{"n_layer": 14, "d_model": 512, "n_experts": 64, "experts_per_token": 2, "d_expert": 64, "d_shared_expert": 320, "activation": "swiglu", "moe_layers": [0, 1, 2, 3, 4, 5, 6, 7, 8, 9, 10, 11, 12, 13], "router_score": "sigmoid", "normalize_top_k": true, "routed_scale": 1.0, "balance_loss": 0.00261, "balance_bias": false, "init_std_router": 0.0237, "lr_router": 0.00121, "n_head": 16, "n_kv_head": 16, "head_dim": 32, "vocab_size": 22733, "norm": "rmsnorm", "norm_place": "pre", "norm_eps": 1e-05, "positions": "rope", "rope_base": 10000.0, "rope_fraction": 1.0, "qk_norm": false, "attn_scale": 0.177, "tie_embeddings": false, "parallel_block": false, "init": "trunc", "init_std_qkv": 0.0538, "init_std_o": 0.0, "init_std_up": 0.0538, "init_std_down": 0.0, "optimizer": "muon_variant", "lr": 0.00599, "lr_mult_qkv": 0.5, "lr_mult_down": 0.7, "beta1": 0.95, "lr_head": 0.00619, "grad_clip": 2.0, "warmup_steps": 200, "schedule": "wsd", "decay_fraction": 0.814, "decay_shape": "sqrt", "final_lr_fraction": 0.0, "batch_tokens": 131072, "seq_len": 1024, "doc_mask": false, "train_tokens": 651400000, "steps": 4970, "dataset": "wikipedia_en"}
Below are experts of layer 9 (counted from 0) of a mixture-of-experts language model. Rows are named gate (a neuron's input weights, with its number), up (a neuron's input weights, with its number) and show model dimensions 448-511. Each number is 50 + 10 x the weight over its row's rms, rounded and kept within 0 to 99.
Before each expert's rows: a language model's description of what the expert responds to; "gets" lists some tokens that make up at least twice as much of what it gets as of all text. This comes from a sample of Wikipedia text that the model never trained on. Tokens count by the router's weight.

# expert 5
It responds to: Field labels and table headers in infoboxes and charts, such as Genres, Chart, Winner, plus reporting verbs like said, announced, stated.
gets: "\"", " /", "}", " announced", " said", " Total"
gate0:57 54 45 59 66 62 42 42 24 49 39 50 47 48 48 43 48 52 60 47 75 67 54 54 51 61 49 55 38 51 57 44 62 29 62 47 50 45 46 42 44 55 45 48 48 57 57 44 46 44 43 67 43 45 47 57 50 46 54 40 58 50 58 42
up0:52 52 43 45 31 49 58 54 59 46 64 55 52 41 38 41 54 29 49 59 40 50 62 54 46 49 47 50 44 74 66 24 70 48 47 34 56 43 70 46 48 61 45 33 47 61 56 44 58 46 41 35 51 63 40 40 63 39 71 40 53 56 43 54
gate1:51 34 66 60 33 36 61 44 40 47 48 30 64 53 40 68 56 54 61 53 45 57 52 61 59 47 55 57 63 54 40 45 44 64 67 33 45 44 59 58 50 64 63 67 48 56 62 44 52 52 53 76 58 50 58 44 43 38 47 64 46 41 39 46
up1:63 51 64 49 39 52 65 43 51 50 43 71 46 42 52 56 51 47 47 54 41 46 46 43 42 53 38 65 37 29 38 51 54 53 47 66 50 48 48 25 69 62 35 52 48 61 52 59 53 58 43 38 52 45 44 48 63 60 43 42 50 59 60 43
gate2:36 41 57 56 38 44 45 68 35 52 51 44 44 56 25 43 58 40 44 49 57 54 43 62 53 45 54 29 49 56 41 31 60 49 41 40 47 41 64 55 60 42 41 62 58 45 46 43 58 64 56 45 40 55 61 57 42 67 63 42 54 36 67 40
up2:62 51 45 47 55 46 58 54 50 69 34 50 54 42 53 48 63 46 49 49 52 56 48 63 62 54 49 51 50 43 56 55 50 43 41 60 67 44 55 57 63 61 57 58 52 46 42 61 62 52 62 28 56 47 58 64 51 63 49 57 35 47 58 37

# expert 11
It responds to: Pipe separators between table cells mid-row, often after a name or year, plus list-item dashes and parentheses in bulleted lists.
gets: " |", "-", "|", " -", ":", ";"
gate0:60 59 57 48 52 32 49 36 38 38 59 53 54 27 42 55 37 58 41 50 63 49 56 35 55 57 61 44 46 53 55 60 43 39 67 30 50 46 33 51 54 62 41 49 55 32 61 51 39 51 58 72 33 41 45 50 49 42 48 52 48 50 31 41
up0:49 53 60 48 43 50 40 43 61 38 41 56 62 27 41 48 42 44 49 56 61 52 56 24 44 49 52 53 53 69 52 65 40 50 40 39 54 55 42 42 51 42 50 40 64 46 52 68 63 42 60 48 42 60 48 42 34 57 48 29 53 47 32 57
gate1:54 40 56 52 52 50 69 26 56 36 46 49 37 38 82 39 53 27 44 50 57 37 69 47 39 52 49 56 48 54 50 57 41 40 58 60 39 47 53 59 36 40 48 48 41 53 31 53 48 35 62 38 48 35 64 41 33 55 40 73 56 46 61 51
up1:58 56 53 54 49 37 46 36 42 47 51 58 44 59 50 59 42 55 41 53 46 50 65 56 36 49 61 47 61 50 61 43 66 70 32 46 37 50 49 54 39 38 58 44 46 50 44 56 63 56 64 36 64 55 55 64 30 39 39 49 58 74 53 46
gate2:49 37 55 28 56 54 57 45 30 52 51 51 66 52 68 49 55 44 49 36 38 35 51 51 64 52 56 46 46 62 41 54 30 50 48 33 28 36 43 54 59 61 61 61 56 41 65 42 57 48 60 43 55 57 50 60 67 44 57 52 47 38 41 60
up2:55 46 39 50 55 56 44 63 62 48 54 60 49 48 35 40 45 61 37 33 66 46 53 58 63 53 41 49 51 42 44 41 54 43 54 52 56 43 40 56 46 29 46 49 58 55 42 59 49 50 36 30 57 60 42 44 45 53 59 47 67 44 55 33

# expert 56
It responds to: Sentence-opening or temporal prepositions before dates, such as In, during, until, since, from, and dashes or decimal points between numbers.
gets: " In", "In", " in", " during", " until", "–"
gate0:30 37 39 36 60 65 52 57 53 36 68 30 46 52 55 51 55 37 55 58 35 30 47 49 42 39 60 73 61 43 64 30 58 37 44 55 40 51 66 58 43 46 69 58 57 34 43 46 42 67 62 48 74 40 40 48 50 43 56 35 46 55 47 53
up0:42 59 40 40 36 47 51 62 55 54 47 48 54 52 71 62 45 63 40 46 47 45 45 53 67 38 59 15 39 49 42 47 45 43 48 37 39 59 47 53 50 68 51 50 51 43 59 60 38 57 64 51 55 49 43 57 37 56 50 55 39 50 44 39
gate1:51 65 65 60 26 49 44 47 41 33 52 37 44 51 56 43 37 69 54 36 48 61 70 58 52 70 54 36 56 52 48 50 58 35 41 53 50 41 62 48 59 44 48 56 49 54 57 53 44 47 60 56 36 62 75 46 49 44 59 42 40 45 39 47
up1:58 54 62 53 60 55 62 38 57 64 52 60 45 38 40 57 45 58 40 48 52 39 52 41 37 60 45 63 34 75 60 51 64 43 51 72 51 57 48 55 59 60 58 46 60 46 55 56 42 61 38 49 60 59 65 46 52 43 66 55 43 68 54 53
gate2:69 57 57 48 27 56 57 43 55 47 55 65 55 54 48 50 48 42 46 35 52 51 60 46 49 41 62 53 44 64 44 66 41 51 44 50 62 48 28 54 46 42 36 50 31 66 46 44 57 62 55 51 47 61 50 55 47 48 52 51 52 35 56 44
up2:47 32 58 39 74 63 43 64 47 68 51 55 45 44 59 51 67 48 50 63 48 26 59 41 32 39 63 34 68 59 39 70 56 42 52 50 57 57 46 44 39 71 49 52 37 42 61 47 49 43 46 48 35 52 57 62 47 65 36 47 48 50 38 57

# expert 40
It responds to: Adjectives and function words placed before a noun, especially New in New York and The New, plus Old, original, existing, of, the.
gets: " of", " New", " the", "th", " new", " on"
gate0:31 51 69 53 45 39 27 47 26 30 64 59 58 47 40 54 41 58 47 52 61 57 61 49 31 39 56 46 42 58 54 39 46 54 60 33 60 53 55 48 57 42 36 50 58 53 45 33 35 52 58 58 57 53 67 65 56 70 48 50 33 63 36 54
up0:58 32 32 59 51 62 65 34 64 55 45 51 46 51 52 65 50 52 51 36 59 47 61 47 50 48 47 66 41 43 58 48 44 68 62 55 47 51 51 37 67 46 43 62 53 43 61 55 46 55 49 46 49 68 51 48 43 60 53 56 46 36 53 50
gate1:47 60 45 46 55 42 41 42 35 69 61 51 50 44 46 62 47 51 47 69 52 56 49 69 55 42 50 58 48 35 47 55 57 59 47 51 57 51 63 45 54 61 59 46 61 63 37 49 54 57 49 51 57 38 45 62 70 47 43 54 63 64 34 40
up1:58 48 70 54 54 47 48 55 43 43 40 51 53 43 57 52 35 65 45 34 42 46 40 56 52 46 48 81 47 65 57 61 45 33 49 50 43 38 51 50 57 58 51 34 47 71 44 48 40 37 51 43 36 35 58 35 48 46 35 51 53 58 60 72
gate2:34 37 63 49 58 35 61 57 39 57 41 52 45 50 30 38 44 43 35 38 48 35 28 53 74 53 59 33 55 62 58 44 58 62 56 49 58 49 45 58 35 59 42 58 53 52 59 59 47 56 49 67 48 59 53 54 44 47 53 47 63 36 45 61
up2:47 44 53 37 28 45 36 42 47 40 39 62 40 55 72 74 41 48 38 50 59 34 47 54 40 46 67 41 39 48 48 53 41 57 47 50 58 70 51 45 37 49 62 67 70 53 57 38 55 62 57 60 55 68 57 48 46 48 43 46 43 52 22 41

# expert 61
It responds to: The words as, after, became and become in role phrases like served as, known as, or appeared as.
gets: " as", " after", "as", " out", " became", " As"
gate0:40 51 55 53 52 45 55 50 55 48 56 36 54 49 45 58 65 44 54 55 60 54 52 64 42 46 40 45 33 48 52 67 48 48 38 35 61 40 44 46 39 44 23 46 38 53 42 71 48 23 37 70 61 43 62 69 55 51 42 32 52 39 51 43
up0:57 26 52 56 48 43 62 35 59 55 34 63 42 61 58 36 56 52 64 52 51 51 62 57 61 65 29 50 52 43 44 40 53 60 52 47 50 57 54 66 41 43 47 53 49 29 49 74 67 55 52 59 50 57 55 65 51 32 47 44 58 38 45 52
gate1:40 33 47 40 47 54 46 33 31 39 49 33 55 54 53 53 52 58 45 50 43 55 65 53 39 57 49 44 57 44 60 43 68 47 50 41 41 57 55 67 38 57 78 52 46 54 39 45 48 46 51 62 44 54 44 57 50 58 45 37 53 51 45 51
up1:51 66 47 53 63 58 49 58 42 62 47 57 48 27 43 51 52 73 69 60 74 64 40 45 60 61 25 49 40 40 50 63 58 44 63 62 42 48 66 58 52 34 52 46 43 35 47 38 48 67 45 65 48 61 55 37 66 48 68 48 66 49 52 48
gate2:46 43 42 43 48 48 48 31 50 53 47 52 56 33 53 45 41 53 45 46 36 65 52 42 67 54 41 64 61 43 53 42 39 52 53 51 51 60 47 44 44 49 37 55 71 66 66 43 64 39 36 64 50 43 57 63 55 42 41 55 50 48 42 40
up2:57 52 67 49 52 70 37 44 50 48 47 35 59 61 45 57 48 44 58 70 57 35 56 25 51 61 52 45 44 45 54 35 39 55 52 35 48 56 50 56 62 41 73 47 52 53 59 54 39 55 56 54 41 52 44 60 46 49 36 59 55 60 59 38

# expert 15
It responds to: Line-initial hyphens opening infobox and list fields like Commands, Conflicts or Score, plus minus signs, bullets and Preceded in tables.
gets: "-", "–", " •", " years", " −", " ="
gate0:64 53 30 41 46 46 52 47 46 63 34 54 58 49 34 65 69 46 48 51 75 37 48 39 44 58 49 49 39 53 39 49 47 56 65 44 49 49 69 43 63 58 41 60 59 35 77 64 49 45 45 53 55 47 47 60 51 50 55 52 47 41 56 58
up0:61 54 77 62 59 53 70 54 53 54 54 52 47 42 70 60 52 73 51 31 42 41 53 55 55 57 40 57 59 44 51 48 51 56 35 50 46 36 66 55 30 48 44 52 53 48 40 48 68 51 47 30 46 52 45 29 53 37 65 34 59 53 30 59
gate1:53 52 43 61 59 50 43 52 43 32 66 52 53 53 37 53 39 50 62 59 49 75 45 37 52 51 57 46 62 49 50 56 49 44 57 47 50 69 64 39 37 49 48 53 59 55 31 38 62 38 51 71 54 53 32 51 29 53 56 46 55 56 44 39
up1:36 46 42 39 66 50 70 52 50 23 49 38 55 41 37 50 54 50 59 28 48 50 39 47 56 55 56 62 49 53 57 43 70 42 63 68 48 28 63 51 44 40 35 51 67 69 53 67 51 35 42 61 43 53 39 63 64 40 42 52 42 56 44 52
gate2:69 46 49 44 37 57 55 43 54 43 58 56 55 35 39 33 53 46 41 46 38 30 41 50 38 45 51 48 62 57 44 51 59 52 58 39 39 60 66 52 60 64 73 44 56 39 57 52 46 54 45 54 71 39 29 68 56 46 56 58 36 58 47 43
up2:63 35 26 61 26 58 50 44 56 64 50 46 63 64 53 50 39 70 37 57 58 39 45 57 51 48 45 42 64 59 35 51 39 51 39 44 52 40 59 53 32 29 67 42 47 44 28 59 49 30 59 47 47 61 47 54 34 55 47 38 39 64 49 50

# expert 45
It responds to: Relative pronouns and conjunctions opening clauses, such as that after announced, who, which, when, because, plus See in See also headings.
gets: " that", " which", " who", " this", ",", " where"
gate0:50 48 41 70 46 47 57 55 54 45 38 37 52 53 63 36 28 60 64 47 65 52 37 53 54 51 68 45 62 64 60 52 39 67 50 40 49 53 43 54 50 43 40 55 53 32 37 48 52 63 45 47 35 57 64 47 39 37 50 30 60 62 40 58
up0:51 48 56 44 56 43 46 67 41 52 48 40 60 42 61 55 75 44 60 39 56 49 49 51 58 54 53 39 60 39 44 39 53 47 42 48 47 63 60 55 45 49 56 74 52 62 53 50 63 43 64 57 84 52 30 52 46 52 55 62 56 46 36 64
gate1:58 50 46 62 55 42 62 48 46 49 42 57 52 41 46 56 52 40 62 57 51 46 44 48 33 51 66 57 45 45 53 52 63 51 57 54 49 42 44 48 23 65 34 46 46 50 47 52 54 56 40 60 60 65 47 56 64 51 39 44 59 53 46 52
up1:59 40 58 37 44 30 57 59 60 39 57 50 40 54 45 35 43 42 47 51 45 59 49 33 48 45 39 42 42 47 34 54 44 49 47 54 77 66 44 43 41 48 49 70 54 60 44 45 21 42 38 47 41 42 48 57 50 50 40 37 50 59 56 54
gate2:49 53 48 58 37 47 24 45 46 50 37 40 47 54 49 62 59 49 78 48 44 52 41 45 35 53 71 46 51 44 64 63 61 51 64 52 40 44 38 43 34 34 40 40 35 34 50 53 39 39 45 52 50 48 57 48 57 25 66 34 38 37 45 65
up2:67 45 56 28 64 48 49 65 36 50 56 57 47 41 55 50 55 43 54 38 50 47 63 53 31 65 44 42 36 47 40 51 53 30 39 56 61 68 55 42 31 49 68 55 42 40 38 42 58 50 45 57 46 65 28 68 46 57 35 35 48 44 45 60

# expert 41
It responds to: Short lowercase word-initial pieces of a split word after the or a, such as l-ure, v. in case names, ch-ambers.
gets: " p", " de", " b", " f", " l", " c"
gate0:51 52 50 48 62 61 51 42 48 55 70 53 44 43 34 54 68 49 49 45 78 44 50 46 33 29 65 50 59 43 47 59 47 46 53 39 46 50 55 71 56 44 47 64 46 45 53 48 54 61 52 55 59 49 44 58 32 60 65 52 46 61 45 40
up0:46 63 58 56 50 55 71 59 49 60 37 39 45 37 51 44 48 53 44 51 42 56 58 54 57 51 52 39 50 45 44 61 55 53 54 41 47 54 48 38 51 54 42 60 25 51 41 47 32 63 49 48 42 58 32 43 51 49 40 54 48 51 33 46
gate1:58 44 45 67 45 42 42 54 59 38 63 37 33 41 36 51 57 52 51 59 44 53 54 48 51 42 53 42 62 54 33 47 52 27 60 50 53 47 43 48 31 48 59 57 36 75 43 44 48 42 41 47 60 46 62 77 51 42 61 47 25 55 57 34
up1:59 46 36 50 64 51 43 28 39 42 62 61 49 51 38 58 34 58 46 57 54 55 49 32 38 55 55 50 43 49 44 37 45 51 57 57 42 63 45 58 48 59 57 44 43 51 50 50 55 64 51 35 50 58 70 35 54 28 55 42 46 34 58 37
gate2:51 47 50 47 43 61 45 54 54 74 53 40 51 58 52 52 55 31 45 59 45 37 36 54 28 64 54 48 52 49 41 47 42 45 62 29 59 30 60 53 64 49 46 41 55 50 39 60 54 47 35 52 48 42 50 42 57 56 49 42 40 58 33 55
up2:32 44 40 36 40 34 47 40 54 33 42 64 50 64 59 46 60 66 60 49 60 35 69 36 71 49 44 36 43 52 67 39 42 54 54 50 52 48 65 40 54 36 36 36 41 47 54 47 58 46 48 24 54 55 58 45 25 41 36 52 46 40 61 52

# expert 33
It responds to: Commas, closing parentheses and brackets inside numbers and table cells, such as 1,354,284, (4.8), and author–year citations.
gets: ",", ")", ".", "),", "]", ".,"
gate0:31 52 40 36 51 43 44 55 47 44 39 54 43 38 46 67 45 55 46 45 48 42 39 49 42 32 49 60 57 30 50 44 46 31 41 42 50 50 52 64 50 52 42 45 64 62 58 66 38 45 42 56 39 54 78 50 64 51 70 52 66 51 54 55
up0:56 54 58 55 29 65 46 70 51 53 56 57 59 56 40 40 64 52 50 68 37 37 46 42 51 52 57 60 55 52 56 42 51 35 57 42 69 30 50 55 51 53 56 36 53 27 60 47 35 55 42 56 41 62 57 68 73 54 54 48 34 52 36 35
gate1:60 47 44 49 45 67 46 59 41 57 49 54 65 45 50 46 54 50 41 55 51 59 46 45 63 43 69 54 51 62 36 44 62 27 45 47 35 64 27 52 53 53 57 57 45 52 42 59 66 55 57 43 60 65 52 47 39 45 71 55 45 64 31 60
up1:57 37 56 59 69 23 55 51 39 57 44 52 36 53 54 49 67 65 55 46 42 47 46 59 54 41 49 52 44 52 44 54 54 46 60 71 39 56 58 68 69 41 50 34 35 44 55 61 45 25 41 38 45 38 47 52 44 44 54 66 63 33 47 46
gate2:73 49 42 64 32 63 58 59 52 60 40 63 53 34 35 48 61 47 42 41 60 64 62 59 68 71 44 54 44 55 57 52 37 58 54 57 54 42 45 57 59 42 56 33 48 50 46 42 53 54 45 51 50 60 40 31 43 54 50 46 56 68 55 48
up2:59 52 30 60 69 57 58 41 46 55 51 62 70 64 46 56 54 38 47 50 49 61 49 42 26 53 37 56 43 40 50 53 56 60 42 47 40 41 60 58 46 37 41 43 64 52 40 40 54 45 52 53 61 36 43 59 28 40 58 60 64 50 45 55

# expert 50
It responds to: Hyphens and en dashes at line starts of lists and in scores or codes such as 14–8, MQ-4C, plus title words like Sir, named.
gets: "-", "–", " by", ":", "|", " named"
gate0:63 63 48 47 49 61 39 49 31 50 55 68 66 42 42 42 66 42 48 41 40 41 46 41 43 39 62 49 55 37 63 63 43 43 42 47 36 70 44 65 52 77 49 45 38 51 59 54 66 47 61 53 42 30 50 49 46 78 37 66 62 30 61 51
up0:34 71 60 45 48 72 35 40 43 51 51 38 52 44 51 45 40 51 62 63 68 53 35 42 39 46 54 47 38 42 63 49 69 44 36 50 57 49 42 41 47 61 35 65 49 61 45 45 51 56 39 62 48 59 59 41 52 47 47 40 52 45 56 47
gate1:68 46 41 69 50 38 54 41 42 49 65 45 40 55 43 54 37 42 55 54 53 44 50 54 58 46 52 54 64 46 60 52 60 54 48 55 52 40 62 66 43 53 68 69 53 58 40 72 48 70 38 44 48 41 44 35 54 49 35 47 71 40 52 60
up1:38 64 45 61 57 37 60 51 58 49 57 47 52 27 57 50 36 47 62 57 67 51 57 49 47 39 46 50 51 56 57 44 36 34 52 49 54 47 45 40 43 43 54 62 41 52 43 37 54 44 51 59 50 56 46 65 42 45 61 53 50 44 57 43
gate2:37 50 53 52 65 68 44 54 26 33 42 46 58 37 60 35 45 47 51 48 57 39 61 48 35 60 64 51 44 30 60 44 53 60 53 55 44 50 34 62 36 49 34 49 54 58 45 55 60 67 48 52 62 40 30 49 34 66 63 65 33 33 65 57
up2:34 42 46 28 44 53 36 58 36 64 51 31 28 48 69 47 47 51 40 38 52 49 63 36 64 59 61 48 45 53 72 48 62 62 52 42 50 40 62 55 64 55 58 45 45 66 43 47 55 35 49 40 47 48 57 35 55 61 47 40 59 28 48 56

# expert 10
It responds to: Dashes between names and roles in personnel lists, paragraph breaks after short descriptions, and prepositions or titles in award names, e.g. for Best.
gets: " –", " -", "–", " =\n\n", "\n\n", " for"
gate0:24 68 37 36 52 55 46 55 50 45 51 46 44 29 67 62 54 59 55 64 55 59 26 49 46 60 60 42 65 51 40 40 41 42 58 47 42 56 42 49 44 46 40 45 44 61 59 66 58 28 56 69 43 35 63 46 46 64 59 60 45 41 42 33
up0:42 44 63 56 58 52 42 51 47 51 65 47 60 43 48 53 40 52 65 55 58 46 52 47 25 46 29 53 55 62 39 40 31 37 41 44 43 52 52 44 45 56 47 54 51 46 53 51 55 41 36 56 56 54 42 48 63 40 52 49 50 54 57 60
gate1:28 55 53 52 49 44 69 56 42 42 41 60 50 50 69 38 45 66 53 59 50 57 44 52 58 41 58 45 52 50 50 62 30 60 41 50 50 41 47 50 41 43 33 57 59 50 58 66 42 64 47 54 51 63 60 57 53 55 49 60 50 46 64 47
up1:35 28 54 44 48 53 59 49 33 52 67 39 55 43 53 66 46 48 36 49 45 38 38 47 48 60 48 54 62 62 56 51 40 52 50 70 41 61 50 64 67 45 57 61 47 72 46 52 37 53 38 39 52 50 61 48 27 70 42 57 36 68 40 47
gate2:50 39 61 34 28 57 62 41 46 45 52 55 45 50 32 53 41 43 55 70 35 53 35 36 53 40 53 47 43 40 55 57 54 54 64 49 54 54 48 43 63 45 46 38 46 35 60 63 50 41 29 70 48 39 50 42 22 48 45 55 44 57 31 53
up2:48 41 36 58 73 53 59 59 37 50 55 53 43 51 60 58 65 47 46 43 64 59 63 44 57 50 58 66 46 36 44 31 54 38 33 64 40 39 43 36 47 46 44 73 43 61 55 29 56 34 51 46 53 60 34 47 54 38 51 36 34 41 33 59

# expert 13
It responds to: Articles and determiners the, a, an, The, its, this, usually after a preposition like of, in or to.
gets: " the", " a", " The", "The", " an", " A"
gate0:47 44 42 77 66 59 60 52 44 62 36 47 44 50 50 35 55 45 48 46 51 67 58 62 56 53 54 56 53 47 60 55 49 52 43 62 39 34 69 53 63 66 60 53 46 60 45 61 43 67 72 54 43 41 47 55 43 42 39 40 44 40 42 39
up0:34 64 45 56 63 60 49 51 56 46 49 61 48 49 59 42 64 53 55 41 52 43 37 26 52 53 40 57 63 41 40 41 47 39 49 43 31 51 45 47 50 52 59 61 56 45 43 54 46 49 40 34 28 48 67 75 36 60 52 57 43 59 39 38
gate1:41 51 33 54 45 53 42 59 47 29 54 58 56 63 36 63 50 51 59 37 34 47 65 48 38 54 69 54 46 51 52 65 53 63 46 52 50 41 32 56 45 51 48 58 50 43 36 43 53 29 53 61 52 41 60 57 45 35 39 37 57 50 30 44
up1:40 73 53 54 55 48 41 64 61 48 44 41 41 28 64 46 56 46 53 50 61 42 59 66 61 56 43 59 53 55 71 52 65 50 47 56 61 43 55 60 44 42 45 58 41 48 63 44 41 36 69 38 51 62 48 47 62 47 44 56 47 45 36 43
gate2:47 41 54 35 61 39 57 44 41 48 40 57 46 55 74 57 58 52 37 50 43 41 41 57 62 69 49 58 45 48 29 54 48 37 72 49 62 37 47 33 53 43 47 56 50 64 67 36 41 36 40 45 46 59 53 59 27 65 41 52 34 53 64 46
up2:56 57 60 56 42 47 46 64 57 49 54 43 23 49 26 45 50 31 54 48 50 45 56 62 58 53 54 64 46 64 61 52 40 36 26 65 60 47 53 57 43 29 51 42 58 59 46 52 68 64 55 55 60 63 62 40 51 37 70 55 58 47 40 49

# expert 21
It responds to: Prepositions of place and time after verbs like located, born or moved, chiefly in, on, of, at, near, within.
gets: " in", " on", " of", " at", " from", " to"
gate0:34 52 44 55 55 43 47 35 48 40 56 45 42 40 41 60 62 61 48 59 37 45 48 52 44 56 47 57 42 31 58 64 44 37 32 47 53 56 47 48 47 66 44 43 52 58 42 38 49 59 55 60 64 48 45 52 55 40 51 44 44 41 64 53
up0:68 50 32 47 41 48 42 48 29 57 60 64 37 48 56 38 60 75 49 58 53 31 64 51 43 52 60 44 33 63 54 39 46 63 44 47 47 65 68 52 43 53 45 63 61 41 67 64 61 57 41 51 42 50 47 45 61 57 54 53 60 31 38 63
gate1:49 30 35 66 43 42 55 52 44 58 66 61 48 49 49 66 51 46 56 45 41 54 36 39 51 53 56 57 56 36 65 47 50 23 33 56 53 41 44 34 43 62 62 49 53 58 34 31 61 60 61 63 51 50 54 61 65 44 55 50 49 59 59 45
up1:36 41 52 39 55 39 47 46 52 56 54 38 68 56 56 43 55 38 57 39 40 62 49 61 60 45 50 53 50 48 52 52 46 35 52 52 57 42 53 56 57 64 50 33 61 31 51 49 71 50 58 56 53 40 51 42 71 39 55 41 59 45 43 46
gate2:46 15 39 49 46 46 56 57 43 59 51 45 56 50 61 31 60 63 57 43 67 58 67 47 58 70 51 53 56 30 41 40 46 53 54 48 33 42 41 52 56 45 51 72 51 44 43 59 60 33 52 36 62 52 60 40 40 49 60 61 59 47 54 60
up2:63 47 49 55 47 55 41 42 49 38 50 58 65 45 43 53 34 64 37 45 59 57 37 28 54 54 68 64 60 33 46 62 63 45 55 71 51 43 54 56 61 31 26 61 60 78 51 58 36 55 55 48 59 64 49 49 44 71 44 48 43 53 31 39